{
  "num_hidden_layers": 17,
  "hidden_size": 160,
  "n_experts": 64,
  "experts_per_token": 4,
  "d_expert": 96,
  "d_shared_expert": 128,
  "hidden_act": "squared_relu",
  "moe_layers": [2, 3, 4, 5, 6, 7, 8, 9, 10, 11, 12, 13, 14, 15, 16],
  "router_score": "sigmoid",
  "normalize_top_k": false,
  "routed_scale": 0.5,
  "balance_loss": 0.00213,
  "balance_bias": false,
  "init_std_router": 0.0206,
  "lr_router": 0.00146,
  "num_attention_heads": 5,
  "num_key_value_heads": 1,
  "head_dim": 32,
  "vocab_size": 8192,
  "norm": "rmsnorm",
  "norm_place": "pre",
  "norm_eps": 1e-05,
  "positions": "rope",
  "rope_theta": 41500.0,
  "rope_fraction": 1.0,
  "qk_norm": true,
  "attn_scale": 0.26,
  "tie_word_embeddings": false,
  "parallel_block": false,
  "extras": ["capped logits"],
  "init": "normal",
  "init_std_qkv": 0.0466,
  "init_std_o": 0.0,
  "init_std_up": 0.0466,
  "init_std_down": 0.0,
  "optimizer": "soap_variant",
  "learning_rate": 0.00575,
  "lr_mult_o": 0.856,
  "lr_mult_up": 1.03,
  "beta1": 0.95,
  "beta2": 0.99,
  "lr_head": 0.0373,
  "max_grad_norm": 1.0,
  "warmup_steps": 55,
  "schedule": "wsd",
  "decay_fraction": 0.928,
  "decay_shape": "linear",
  "final_lr_fraction": 0.0,
  "batch_tokens": 65536,
  "max_seq_len": 256,
  "doc_mask": true,
  "train_tokens": 351900000,
  "max_steps": 5370,
  "dataset": "wikipedia_en"
}
Below are experts of layer 13 (counted from 0) of a mixture-of-experts language model. Rows are named router (the router's row for the expert), up (a neuron's input weights, with its number) and show model dimensions 80-119. Each number is 200 + 40 x the weight over its row's rms, rounded and kept within 0 to 999.
Before each expert's rows: a language model's description of what the expert responds to. This comes from a sample of Wikipedia text that the model never trained on.

# expert 9
Description: Column-header words and cell-starting tokens in sports, election and roster tables, such as Position, Votes, Candidate, MF, and age digits.
router,131,143,223,241,215,236,219,251,185,175,235,228,207,168,195,148,177,210,186,170,174,197,262,143,227,276,222,362,306,197,131,199,193,174,189,165,215,187,223,207
up0,177,265,175,257,257,204,168,207,164,240,240,206,215,188,144,222,263,135,152,266,194,220,241,180,143,197,228,200,261,316,185,207,182,201,146,162,164,226,203,165
up1,239,214,154,209,219,133,216,255,196,188,185,220,252,201,256,241,234,220,260,156,153,274,213,131,242,187,174,255,252,217,244,235,166,204,228,184,167,199,198,120
up2,204,232,210,279,223,252,191,228,190,179,184,201,174,155,219,212,170,222,174,205,187,256,269,178,214,198,190,233,206,190,198,196,219,170,205,154,145,207,186,172
up3,196,246,278,225,195,277,227,196,216,144,211,161,202,204,199,169,147,213,192,205,172,216,254,140,168,236,135,212,224,250,165,250,150,251,225,150,189,293,179,201
up4,198,271,241,224,324,203,228,150,188,186,261,198,171,185,242,147,146,225,167,250,162,205,207,178,246,207,170,185,190,233,174,220,215,236,198,160,170,185,195,281
up5,246,219,253,190,174,243,187,201,240,183,165,280,144,221,240,169,197,201,263,253,223,165,264,212,189,184,252,150,187,203,138,163,168,204,136,140,328,159,258,191
up6,186,174,212,232,224,213,207,254,189,237,198,248,278,259,170,151,225,246,165,208,162,162,256,161,143,208,145,260,178,201,135,218,199,190,157,187,124,207,180,180
up7,183,167,164,272,166,229,251,214,242,178,199,151,176,174,237,208,170,202,188,221,155,210,221,179,158,135,194,205,229,233,199,175,268,286,213,229,195,292,135,156
up8,188,209,179,222,226,187,185,180,217,255,189,182,226,242,324,132,220,232,214,150,184,246,257,193,169,178,199,168,209,195,130,200,200,223,181,207,171,168,194,226
up9,130,144,255,181,179,167,213,214,209,139,263,191,211,187,174,212,159,166,202,241,163,190,140,224,145,210,226,245,149,156,241,195,294,244,241,232,109,235,197,154
up10,247,226,133,179,226,153,256,216,182,205,268,193,191,171,242,143,237,206,179,151,118,272,145,179,188,192,203,222,160,177,224,148,203,180,209,174,157,232,164,275
up11,184,122,152,206,225,171,201,162,209,165,219,199,137,206,205,128,184,225,177,191,250,178,137,156,230,154,167,202,240,212,169,230,261,200,333,174,179,202,232,189
up12,242,177,176,196,178,201,189,181,251,186,191,206,209,178,216,207,285,194,207,222,209,159,187,153,235,241,230,228,249,228,209,253,268,144,205,284,246,219,184,158
up13,163,218,201,219,231,231,247,165,245,217,191,165,168,173,244,147,194,193,222,201,185,229,173,129,191,261,192,327,289,258,235,188,138,155,245,199,223,190,189,168
up14,222,258,156,192,197,227,132,157,213,242,217,208,214,268,181,218,187,235,132,229,207,111,228,188,188,147,226,269,213,207,279,156,278,225,228,246,237,182,175,131
up15,191,242,143,147,213,208,150,214,166,166,280,248,101,155,213,214,168,141,268,204,199,165,242,177,227,218,262,174,261,182,88,148,150,202,193,167,165,186,208,253
up16,141,190,182,244,188,129,162,173,174,158,183,215,227,202,206,209,142,187,193,235,109,237,282,168,198,255,214,200,202,181,151,245,217,221,170,121,206,121,218,199
up17,254,155,176,158,215,218,189,236,165,165,183,156,212,159,192,200,208,239,188,253,248,189,185,259,233,197,194,276,176,238,175,239,219,235,198,163,164,217,151,224

# expert 7
Description: Single digits inside numbers in tables, scores, years and times, plus spelled-out counts such as five, seven, few.
router,155,210,148,224,279,252,156,167,280,222,279,184,200,204,188,174,159,317,193,241,188,126,291,204,226,199,204,203,245,133,280,210,150,183,207,219,193,200,240,254
up0,175,121,265,211,281,217,245,131,255,251,173,190,229,238,194,210,118,260,225,188,218,187,239,266,270,157,203,234,200,241,244,175,191,218,170,185,206,256,225,157
up1,191,179,260,177,189,195,257,203,201,159,199,216,108,206,253,221,215,194,241,198,193,204,148,249,118,189,213,191,196,281,190,132,186,241,242,140,110,227,152,267
up2,179,178,231,227,237,234,189,246,232,210,216,238,168,154,236,166,145,242,248,228,208,212,175,230,196,148,196,169,193,226,193,211,138,164,226,177,201,175,238,198
up3,203,199,155,154,199,222,223,224,236,258,197,219,261,233,153,157,194,263,263,133,234,142,237,161,189,120,194,176,209,133,226,185,252,185,213,86,207,233,142,198
up4,207,238,182,181,239,219,157,180,233,250,220,211,275,194,150,233,161,184,192,230,226,228,253,227,211,259,255,183,215,198,219,171,261,138,165,178,196,270,181,173
up5,166,188,193,264,227,221,271,215,225,281,230,196,211,193,175,205,140,208,191,207,244,179,257,148,257,193,214,147,176,222,198,185,261,141,130,218,172,157,172,234
up6,180,173,189,202,229,186,147,122,217,143,246,201,222,142,281,196,107,217,208,238,210,178,165,179,267,251,175,188,132,260,175,121,194,259,217,217,209,200,190,254
up7,222,184,226,179,245,217,175,152,225,222,250,190,239,184,231,178,217,156,112,252,201,205,222,278,141,225,215,165,236,136,250,226,235,162,141,203,232,192,173,245
up8,193,228,233,150,218,197,173,223,299,211,273,216,152,228,249,194,249,250,157,191,197,153,181,206,224,163,253,162,139,118,165,204,162,182,208,222,245,134,239,309
up9,286,223,206,201,129,211,120,166,161,299,212,233,197,174,201,265,207,216,188,214,204,189,228,143,186,154,159,216,205,259,216,205,186,226,162,177,147,196,180,240
up10,233,157,123,215,174,150,248,163,217,184,172,187,238,238,148,209,171,205,197,132,173,224,226,244,101,213,174,191,159,200,242,172,248,224,202,225,269,192,186,200
up11,156,249,232,294,234,216,250,160,260,177,191,238,205,202,173,259,186,234,160,185,179,162,285,257,187,140,229,178,199,251,166,178,246,93,235,193,243,214,179,149
up12,149,189,192,192,236,219,203,134,227,253,244,178,120,274,170,202,167,246,190,223,151,157,228,167,221,168,215,220,183,253,214,130,192,221,211,185,181,194,211,249
up13,158,216,188,184,208,222,140,140,147,218,240,158,120,225,205,231,235,229,193,186,191,235,218,242,285,178,193,256,239,230,230,187,171,230,205,268,232,208,184,206
up14,240,198,246,164,198,214,172,140,217,213,253,189,250,193,251,182,250,137,181,187,221,160,218,189,195,183,207,250,246,195,239,248,246,163,243,238,183,189,168,247
up15,224,216,149,168,230,182,195,246,257,174,234,217,212,224,177,128,115,138,279,223,173,135,245,143,142,144,240,197,180,126,219,210,168,236,185,152,244,231,163,198
up16,198,152,163,181,192,230,250,196,222,200,155,116,214,230,177,166,150,272,234,176,222,207,233,187,275,202,219,276,209,246,251,179,205,241,240,200,198,167,194,177
up17,223,258,214,263,218,185,295,243,181,205,237,213,206,263,170,180,128,201,232,168,206,218,167,233,195,149,238,251,154,209,146,217,123,140,227,248,185,215,207,168

# expert 35
Description: Commas, semicolons, periods and table bars ending a phrase, especially before taxonomic author years (Hubbs, 1936), cast lists, and clause joiners like although.
router,179,181,207,148,245,198,136,171,238,168,228,233,205,141,201,170,179,312,182,216,203,107,194,175,145,150,231,243,216,166,200,226,128,135,186,236,208,230,180,188
up0,236,239,215,140,172,126,231,198,205,261,257,207,245,182,174,214,220,251,223,170,152,209,227,220,147,208,213,169,116,160,284,249,213,164,172,189,233,191,201,153
up1,203,263,107,169,248,136,153,240,257,239,207,243,134,251,190,235,174,233,217,232,170,239,184,225,166,261,151,172,147,148,174,267,183,183,139,155,266,198,211,215
up2,213,203,192,241,203,210,163,225,192,178,204,177,187,220,194,266,126,202,316,150,163,177,260,220,190,207,202,166,140,245,192,162,137,188,190,128,240,240,278,195
up3,218,195,239,192,192,198,128,225,135,145,170,223,196,178,214,158,236,173,148,94,180,249,146,185,163,227,227,188,265,269,159,216,220,179,252,162,182,215,255,313
up4,187,251,195,246,268,191,262,141,210,144,205,198,183,293,244,167,142,171,196,200,213,135,263,206,204,214,94,202,178,314,220,203,225,174,214,177,269,200,212,157
up5,176,231,179,182,207,225,234,242,211,167,188,200,221,199,204,254,251,272,160,179,171,185,262,255,162,251,236,200,161,252,209,214,155,201,159,250,201,172,282,230
up6,138,124,182,223,180,201,184,175,207,207,247,132,153,193,223,210,168,168,234,215,224,202,176,217,198,140,144,261,196,204,170,267,177,199,159,210,164,201,194,196
up7,217,187,247,211,191,277,243,188,199,214,203,186,198,134,204,191,96,253,232,224,177,167,148,179,227,223,133,205,189,201,188,107,219,206,149,207,275,164,280,137
up8,123,162,191,159,176,236,208,164,200,149,289,209,224,188,164,192,212,215,316,192,213,191,169,208,236,172,204,159,232,179,195,243,221,181,194,181,165,229,151,198
up9,163,193,196,165,188,211,247,181,268,173,256,206,134,237,132,207,194,121,208,241,238,279,276,165,226,255,180,222,167,184,153,294,264,199,169,204,229,202,181,209
up10,233,172,90,219,194,194,156,168,203,116,254,189,230,197,174,245,149,201,236,213,276,157,261,252,135,161,201,172,265,207,169,232,259,156,228,273,217,219,146,238
up11,248,181,172,247,119,206,165,240,140,249,190,214,277,217,148,240,184,145,219,162,213,184,153,238,161,218,159,89,256,221,250,193,178,268,211,185,279,242,165,186
up12,158,210,182,192,181,181,160,198,253,212,200,208,274,210,202,218,248,241,235,264,247,137,187,237,187,251,233,177,176,131,212,178,204,147,207,198,196,198,166,182
up13,232,156,192,216,208,158,166,226,188,205,244,297,196,155,201,233,227,193,215,212,156,251,128,271,166,198,134,202,219,147,248,229,279,239,283,224,176,218,139,189
up14,182,111,157,179,200,262,232,174,194,187,244,155,150,225,184,242,184,221,160,250,219,219,210,199,200,211,211,213,322,176,234,252,148,201,164,203,143,162,253,201
up15,258,208,176,168,120,162,189,184,258,285,184,189,190,211,184,192,268,250,187,182,205,268,149,142,198,170,204,199,255,204,233,186,226,183,240,200,216,251,169,179
up16,180,234,173,195,229,129,173,229,167,155,165,263,222,187,263,200,173,260,126,139,200,149,216,197,276,203,196,142,132,224,163,78,204,204,154,214,110,185,128,163
up17,241,220,190,196,249,171,116,248,160,201,204,151,195,187,250,129,180,238,142,234,130,158,191,261,147,264,125,245,252,274,269,248,226,231,188,219,152,232,196,191

# expert 61
Description: Colons, heading equals signs, table pipes and list hyphens separating fields, as in Battle of X: Part of, 2:18, ==, °.
router,159,223,127,170,170,266,199,237,202,189,275,267,194,202,192,181,144,205,268,183,235,141,145,170,185,184,216,258,201,130,266,201,175,138,239,189,219,244,220,241
up5,133,233,155,188,201,138,213,205,177,164,222,156,184,217,152,253,243,134,177,232,168,222,117,145,219,111,197,217,261,210,234,236,194,171,209,231,190,249,206,300
up6,173,164,126,170,204,205,162,189,237,142,243,214,209,177,184,240,180,179,237,288,225,203,233,194,224,184,266,172,216,180,217,172,259,148,183,266,276,203,201,204
up7,233,209,241,197,209,266,168,248,177,226,216,259,200,163,202,195,211,228,217,197,191,184,169,160,284,252,208,206,233,171,133,246,246,171,192,125,213,195,153,223
up8,135,154,199,179,126,172,220,187,236,236,241,182,222,172,139,175,163,198,135,209,232,174,119,179,226,229,195,225,213,279,190,171,152,151,229,190,198,138,244,210
up9,172,172,177,199,190,220,134,184,275,182,219,206,214,153,231,151,230,155,204,170,224,190,172,219,208,212,219,226,220,145,187,231,240,145,282,220,191,179,198,152
up10,213,297,121,111,172,148,202,245,224,230,230,214,244,259,186,214,191,221,227,253,175,180,147,243,163,264,162,188,163,261,205,185,264,155,274,189,141,249,184,192
up11,292,205,188,213,195,172,180,209,252,198,218,125,205,124,260,165,183,134,227,185,227,258,184,206,176,187,199,204,197,192,205,130,165,188,200,185,203,172,224,177
up12,209,198,250,197,162,181,195,225,206,197,249,144,239,210,230,192,116,73,230,171,190,203,196,186,181,214,146,190,225,227,198,196,209,195,234,165,144,195,212,150
up13,239,216,181,226,181,248,222,231,213,181,210,207,136,121,157,157,259,203,200,157,213,176,169,208,140,143,153,200,143,200,228,222,224,188,191,209,168,271,165,180
up14,171,227,270,227,233,212,221,173,172,136,221,249,253,203,232,255,230,206,272,215,199,254,238,110,179,119,187,136,150,170,219,140,248,216,241,152,233,266,236,235
up15,238,171,179,231,194,240,193,187,205,186,188,170,212,166,117,228,189,218,218,140,255,186,162,240,78,255,233,193,188,215,203,190,121,216,235,163,185,275,220,213
up16,156,242,130,198,210,235,253,165,265,196,200,207,207,227,290,239,157,194,294,187,218,85,213,238,177,298,233,202,213,288,213,207,207,129,214,192,189,176,238,178
up17,160,249,275,203,213,182,195,162,182,165,198,166,249,214,185,274,157,178,181,181,271,152,244,169,222,214,264,157,237,164,205,236,175,161,215,195,154,217,199,213
up18,182,228,214,165,210,192,191,185,110,239,242,210,158,242,205,221,228,180,207,183,234,230,228,195,259,204,233,214,91,217,244,186,212,193,134,207,225,243,249,167
up19,159,248,202,161,242,237,231,156,232,191,197,227,202,142,254,205,167,196,226,186,161,236,208,221,256,218,148,156,180,240,203,182,260,164,242,203,186,198,176,161
up20,243,167,205,218,158,144,198,186,182,164,155,179,218,225,223,220,276,167,182,182,171,147,259,108,210,204,199,88,261,221,152,196,214,173,223,196,166,201,221,232
up21,220,171,198,109,256,175,205,217,156,204,204,253,213,152,179,111,210,212,220,183,179,256,207,257,229,169,241,164,248,142,209,170,227,257,282,195,206,179,163,187
up22,257,167,117,221,110,205,264,191,191,257,214,273,140,173,182,110,173,155,255,200,159,192,190,196,219,266,120,183,156,246,167,178,161,213,173,227,201,294,195,201

# expert 50
Description: Digits within years like 1946 and 2002, list numbering, and spaces before numbers in table cells; also minus signs and dashes.
router,112,215,205,217,261,227,237,210,186,184,269,287,204,187,203,157,195,278,253,205,203,182,214,270,207,230,236,262,265,129,166,180,208,157,152,225,267,219,149,170
up0,241,234,194,209,213,145,151,313,186,146,148,229,238,195,206,269,230,173,175,275,195,227,129,134,217,209,183,144,166,196,198,215,194,270,205,217,150,214,206,191
up1,189,205,184,246,171,208,171,159,288,246,215,230,253,230,106,189,194,237,208,121,137,224,169,252,117,229,205,188,236,185,216,198,231,184,150,179,244,280,188,168
up2,256,181,224,216,225,243,201,219,212,214,202,211,229,157,131,107,188,193,180,223,190,149,182,178,268,204,153,219,205,207,208,232,251,210,178,146,227,280,209,137
up3,202,231,196,193,321,227,165,252,172,202,225,162,172,175,225,211,134,188,272,254,138,165,181,194,234,253,260,216,227,202,209,142,171,192,163,186,176,174,114,191
up4,205,179,265,274,82,198,262,224,223,192,186,167,203,240,133,151,270,237,156,153,179,204,168,243,142,227,108,251,251,202,107,172,148,162,193,246,283,176,216,205
up5,208,212,174,217,185,150,160,208,178,168,224,239,200,195,171,271,283,238,262,138,199,253,151,204,181,213,227,230,175,250,192,116,185,163,273,131,204,241,176,182
up6,241,181,145,193,204,255,168,249,190,205,164,201,164,203,167,252,211,208,226,220,235,267,219,136,234,176,247,158,164,134,168,162,260,138,187,215,212,235,200,234
up7,202,134,162,178,238,247,220,146,165,145,208,251,213,180,169,209,137,224,257,156,198,151,237,245,227,180,244,278,285,285,225,214,250,217,245,246,163,190,147,220
up8,162,203,198,189,282,178,228,133,211,174,155,136,222,266,254,189,166,200,222,288,290,230,143,184,239,258,189,127,137,226,232,195,184,151,194,226,271,200,204,270
up9,228,155,207,231,215,293,229,150,168,249,165,180,202,165,237,144,241,170,227,265,189,188,143,164,237,230,204,267,246,148,202,165,219,218,183,163,163,188,148,216
up10,256,139,236,205,157,188,202,217,205,199,212,198,179,140,232,197,198,210,179,208,201,183,197,222,248,210,166,192,173,202,216,220,229,162,171,243,263,161,156,224
up11,101,197,176,168,260,173,240,198,143,154,156,186,250,181,233,215,188,180,188,212,164,178,231,224,237,165,239,200,206,112,275,226,316,192,177,182,227,208,230,235
up12,263,182,249,173,199,210,175,187,237,201,183,194,189,176,172,161,209,129,252,201,298,248,154,250,225,190,193,254,204,268,227,202,120,274,143,192,125,253,138,242
up13,209,228,252,157,168,206,167,171,253,158,209,191,152,230,214,222,175,220,137,284,198,205,204,149,146,139,175,190,162,155,104,220,227,141,221,232,223,175,94,250
up14,230,241,222,193,92,156,205,187,194,286,200,209,157,155,198,170,154,267,203,210,218,224,225,187,237,192,243,159,129,162,236,172,241,185,191,204,200,134,227,178
up15,260,233,257,218,151,195,253,167,167,182,103,228,203,153,191,256,186,178,171,173,190,228,206,232,190,130,212,265,172,183,207,254,229,168,152,228,151,193,221,207
up16,136,231,210,148,238,243,147,214,184,162,243,226,183,190,192,226,166,227,244,180,196,197,279,255,247,172,154,221,229,181,158,174,103,253,183,195,218,227,246,165
up17,150,189,170,240,87,149,147,188,207,175,174,204,137,231,125,235,171,159,185,243,280,218,304,246,132,304,132,200,216,209,226,192,226,215,176,250,146,215,230,196

# expert 5
Description: Digits inside multi-digit numbers, mostly years after a leading 19, plus table figures and coordinates, e.g. 1956, 1976, −127.
router,158,167,260,189,259,219,229,307,223,111,289,194,197,227,193,189,184,323,189,214,207,215,272,158,176,244,181,252,293,167,263,215,202,214,187,164,205,265,262,137
up0,211,313,254,169,214,202,197,211,177,158,144,194,204,182,165,216,255,212,238,250,127,198,171,213,166,179,215,236,241,157,223,175,158,163,154,223,250,181,294,140
up1,189,275,204,210,208,146,133,204,180,194,209,248,211,127,161,174,218,195,207,227,195,179,200,192,146,137,133,299,243,212,276,221,145,202,201,204,204,188,238,182
up2,228,148,196,189,174,186,210,225,173,243,179,158,231,127,211,149,234,262,229,231,256,180,202,175,187,196,164,209,185,207,110,236,156,194,279,278,206,215,206,169
up3,268,231,247,156,176,211,161,218,172,241,136,151,176,207,191,169,232,171,144,205,150,200,239,132,225,182,158,157,197,174,202,167,154,220,252,164,176,233,237,254
up4,171,193,182,259,230,218,240,202,139,239,162,159,169,189,222,212,211,186,182,147,205,221,218,197,295,206,192,184,179,174,252,184,163,203,227,204,239,314,116,214
up5,205,183,184,217,173,197,214,226,179,181,153,177,223,151,197,165,105,229,188,162,244,201,193,255,245,158,199,173,148,138,251,188,209,265,246,218,228,262,192,281
up6,186,164,240,209,121,219,192,149,177,173,193,193,168,203,173,163,121,144,253,241,184,213,226,105,199,201,129,200,167,248,208,147,207,212,179,233,295,142,238,186
up7,214,183,277,166,214,228,208,208,198,211,237,280,123,258,222,194,220,215,260,223,278,175,188,251,106,267,178,222,215,219,266,207,127,265,162,184,187,142,152,253
up8,242,228,173,158,104,134,232,227,221,272,276,206,223,216,212,232,183,268,169,258,227,186,204,195,174,174,195,187,159,144,257,122,221,166,122,173,275,167,189,189
up9,202,199,214,170,169,227,168,181,190,216,106,167,191,242,194,227,221,190,218,209,213,187,181,219,267,145,246,224,138,216,164,156,60,188,178,282,228,259,234,257
up10,212,206,252,235,146,177,202,238,182,252,217,320,221,193,185,236,206,209,186,180,220,232,130,165,244,245,229,182,200,81,212,126,196,214,163,177,150,206,181,241
up11,89,180,144,205,218,160,252,174,176,146,195,230,173,213,183,226,219,180,218,224,226,195,187,163,211,195,222,242,229,198,225,288,212,236,227,149,191,200,271,159
up12,174,240,155,217,217,182,192,238,227,146,202,146,193,181,175,218,202,198,257,226,181,241,236,185,168,229,204,179,198,224,227,176,274,214,261,219,276,273,182,186
up13,187,168,209,130,261,179,173,245,206,172,90,259,202,147,194,187,198,249,142,242,243,191,164,272,238,190,191,265,218,128,150,212,237,231,165,176,164,215,150,220
up14,192,239,210,172,173,159,210,284,162,198,138,244,165,218,180,236,190,198,196,161,234,292,160,213,172,195,171,212,226,153,204,265,113,197,201,177,189,241,227,173
up15,238,212,307,239,237,217,242,260,168,179,218,251,199,205,174,226,162,217,141,183,203,216,186,291,162,212,223,197,180,170,201,217,166,191,151,227,239,164,206,190
up16,170,216,121,170,225,191,186,227,249,228,128,156,164,157,213,165,179,278,185,230,211,174,242,204,196,185,201,212,307,259,152,167,196,267,151,230,136,137,262,158
up17,157,215,162,174,119,206,218,190,181,215,173,205,210,136,267,162,288,233,183,220,150,254,182,218,251,279,150,176,162,171,213,135,226,245,194,219,164,175,222,208

# expert 32
Description: A single starting letter of a word after a space or heading, such as w in wool and wives, Z, h, or Gu.
router,137,214,226,165,140,172,154,242,173,226,229,211,233,244,256,168,237,232,255,188,208,164,172,191,165,201,244,166,239,160,249,214,153,223,153,200,208,269,225,207
up17,205,176,102,190,133,198,151,180,198,135,206,164,210,240,256,140,173,217,186,244,207,189,232,229,196,106,221,223,264,216,262,218,204,302,191,114,221,201,193,216
up18,244,200,267,167,261,151,267,183,213,155,230,188,223,193,142,190,209,208,159,209,280,185,219,181,204,203,226,175,278,200,226,219,108,196,212,226,195,255,279,203
up19,155,192,162,150,182,205,187,210,217,208,178,147,192,209,234,205,161,133,212,228,197,169,262,206,207,169,232,171,161,159,223,254,182,110,191,138,220,194,283,169
up20,204,169,157,197,151,238,220,142,201,231,271,181,205,195,193,201,177,232,216,219,113,183,212,141,177,252,199,147,186,201,242,185,178,237,173,224,173,290,271,234
up21,179,166,206,258,233,227,153,197,205,184,285,225,192,183,251,260,246,119,269,211,239,208,173,203,187,284,211,186,210,252,223,237,153,261,221,200,272,181,208,133
up22,222,271,194,130,247,224,221,210,197,211,191,189,301,314,203,238,273,246,201,184,226,187,109,131,125,217,239,189,206,159,205,243,203,170,210,221,180,178,210,179
up23,164,257,265,214,225,257,160,163,184,266,274,162,212,234,154,188,171,184,188,237,192,194,237,131,166,181,175,292,272,135,234,199,170,202,206,224,174,177,155,262
up24,200,148,247,187,178,215,136,181,214,208,190,217,272,185,244,121,219,209,195,197,121,127,127,192,169,201,177,186,242,158,171,214,188,171,224,193,218,206,153,274
up25,178,286,171,173,204,127,191,207,196,221,246,141,200,160,192,167,123,205,222,185,236,190,212,167,169,172,194,205,229,242,258,230,214,201,243,240,185,164,226,165
up26,153,218,135,219,245,205,186,191,197,170,284,203,210,183,152,225,213,181,177,177,240,175,235,253,240,225,201,189,243,222,166,181,205,198,213,255,144,223,217,235
up27,105,188,196,138,221,194,202,303,156,201,204,170,241,233,171,171,266,182,234,216,178,131,155,191,198,193,199,134,207,193,216,227,171,167,189,219,196,286,201,217
up28,185,209,187,209,196,177,130,187,143,160,259,215,189,220,268,224,229,283,256,217,201,160,208,208,202,165,174,248,162,271,174,250,175,231,185,206,212,238,163,225
up29,182,299,194,234,185,128,170,217,257,213,259,237,201,204,222,164,214,175,191,192,214,151,234,180,211,171,218,184,183,306,213,171,207,203,154,206,203,208,184,270
up30,160,178,154,186,142,155,323,200,245,256,214,204,189,224,184,152,185,208,217,192,233,225,193,218,158,226,214,183,236,238,178,280,162,266,209,130,235,189,254,187
up31,166,195,212,218,198,157,278,256,207,287,158,184,274,205,207,113,133,188,225,193,182,202,177,195,207,224,186,195,157,250,235,305,191,189,149,158,215,215,184,204
up32,211,158,197,211,289,187,242,144,200,212,218,193,171,208,229,228,213,208,179,164,237,196,207,220,243,168,222,208,243,276,212,244,165,167,154,179,211,222,191,142
up33,233,237,206,209,134,214,156,203,198,204,260,234,175,168,199,186,182,270,165,208,173,191,241,177,160,233,276,167,182,156,192,128,186,187,200,202,322,258,227,184
up34,149,209,176,135,232,188,254,167,174,167,211,204,227,191,180,178,205,180,270,164,258,200,181,199,163,198,227,152,215,230,182,216,190,183,230,298,186,249,143,236

# expert 37
Description: Capital-letter pieces of acronyms and codes such as ER-TT, ICAO codes and EUR, plus open parentheses, opening quotes and paragraph-ending periods.
router,82,177,194,202,194,146,174,217,214,199,250,189,268,211,291,176,209,184,176,181,253,78,236,137,118,250,218,209,205,203,184,288,195,174,209,156,199,199,195,209
up0,125,146,248,183,203,266,131,290,206,183,228,192,202,236,216,216,172,186,253,269,189,212,243,204,225,216,227,266,204,251,243,240,188,186,190,148,168,228,244,212
up1,152,268,168,204,209,155,247,174,167,179,136,232,200,68,222,144,317,198,231,223,231,229,190,148,190,214,169,176,197,193,159,274,211,167,196,192,241,152,174,152
up2,233,174,206,222,152,218,146,207,192,238,200,244,202,175,246,208,171,259,173,185,178,140,162,168,170,133,188,147,186,187,215,207,212,159,202,207,205,240,214,120
up3,159,255,217,241,172,163,203,275,215,270,198,264,248,173,178,186,274,104,239,194,282,212,192,198,164,216,168,233,218,196,194,197,107,159,160,172,194,207,211,231
up4,148,246,204,213,193,256,233,183,250,145,183,173,213,193,139,177,244,196,230,234,160,262,172,179,168,168,233,226,132,214,210,192,227,223,195,180,191,206,282,128
up5,211,125,171,141,268,114,220,196,200,208,139,172,163,230,171,244,206,198,251,230,181,165,160,177,184,251,264,167,216,203,226,225,192,173,144,243,151,131,141,193
up6,233,193,166,100,252,178,212,215,205,199,178,81,256,242,171,160,239,273,192,261,281,122,204,191,141,183,242,229,196,160,194,234,207,229,175,184,180,263,202,224
up7,209,143,150,234,199,173,213,190,214,240,240,208,206,237,264,244,188,295,222,164,203,236,253,99,224,194,177,167,238,247,200,153,175,172,257,227,179,229,198,244
up8,170,164,161,248,222,160,250,274,178,208,201,205,197,251,243,286,257,285,185,175,257,144,182,194,211,220,204,243,256,180,236,279,230,219,155,198,237,167,241,219
up9,231,265,181,232,173,241,238,146,227,160,161,176,164,207,169,253,175,236,219,202,225,264,198,203,174,141,183,176,112,182,201,232,270,130,211,200,185,156,173,182
up10,207,260,158,151,206,208,271,225,242,120,196,159,283,139,224,210,186,210,160,194,206,192,227,122,124,228,146,169,193,229,249,220,135,195,240,168,153,222,200,205
up11,173,247,197,209,182,245,187,171,219,142,249,178,189,167,166,232,225,156,233,255,205,166,253,241,188,221,129,191,219,192,143,253,207,122,250,195,157,146,128,131
up12,126,151,185,186,266,232,222,265,135,206,278,205,206,153,236,166,248,169,154,157,228,137,159,224,203,232,138,243,240,198,182,258,147,199,141,180,273,146,151,220
up13,190,152,233,211,204,156,240,164,223,249,276,33,196,194,252,156,192,205,203,251,242,186,229,207,212,207,237,225,184,205,171,234,169,196,251,152,191,198,216,175
up14,210,151,185,197,227,186,211,244,176,172,179,177,226,130,113,213,208,231,138,132,274,162,189,205,254,193,219,182,187,161,225,205,242,192,206,265,160,212,167,255
up15,176,171,210,174,131,207,229,164,160,247,189,241,211,113,260,138,168,153,218,189,187,111,180,242,171,189,158,204,165,270,223,183,262,188,262,215,256,197,209,226
up16,147,184,173,177,166,247,184,204,167,141,201,196,239,255,178,223,213,202,219,246,183,205,204,221,214,110,217,216,162,146,162,171,201,184,181,149,232,219,231,222
up17,179,120,250,216,233,215,110,185,144,167,230,216,206,180,165,220,232,219,276,242,232,236,249,261,303,289,249,139,172,214,151,174,299,205,117,218,264,181,162,111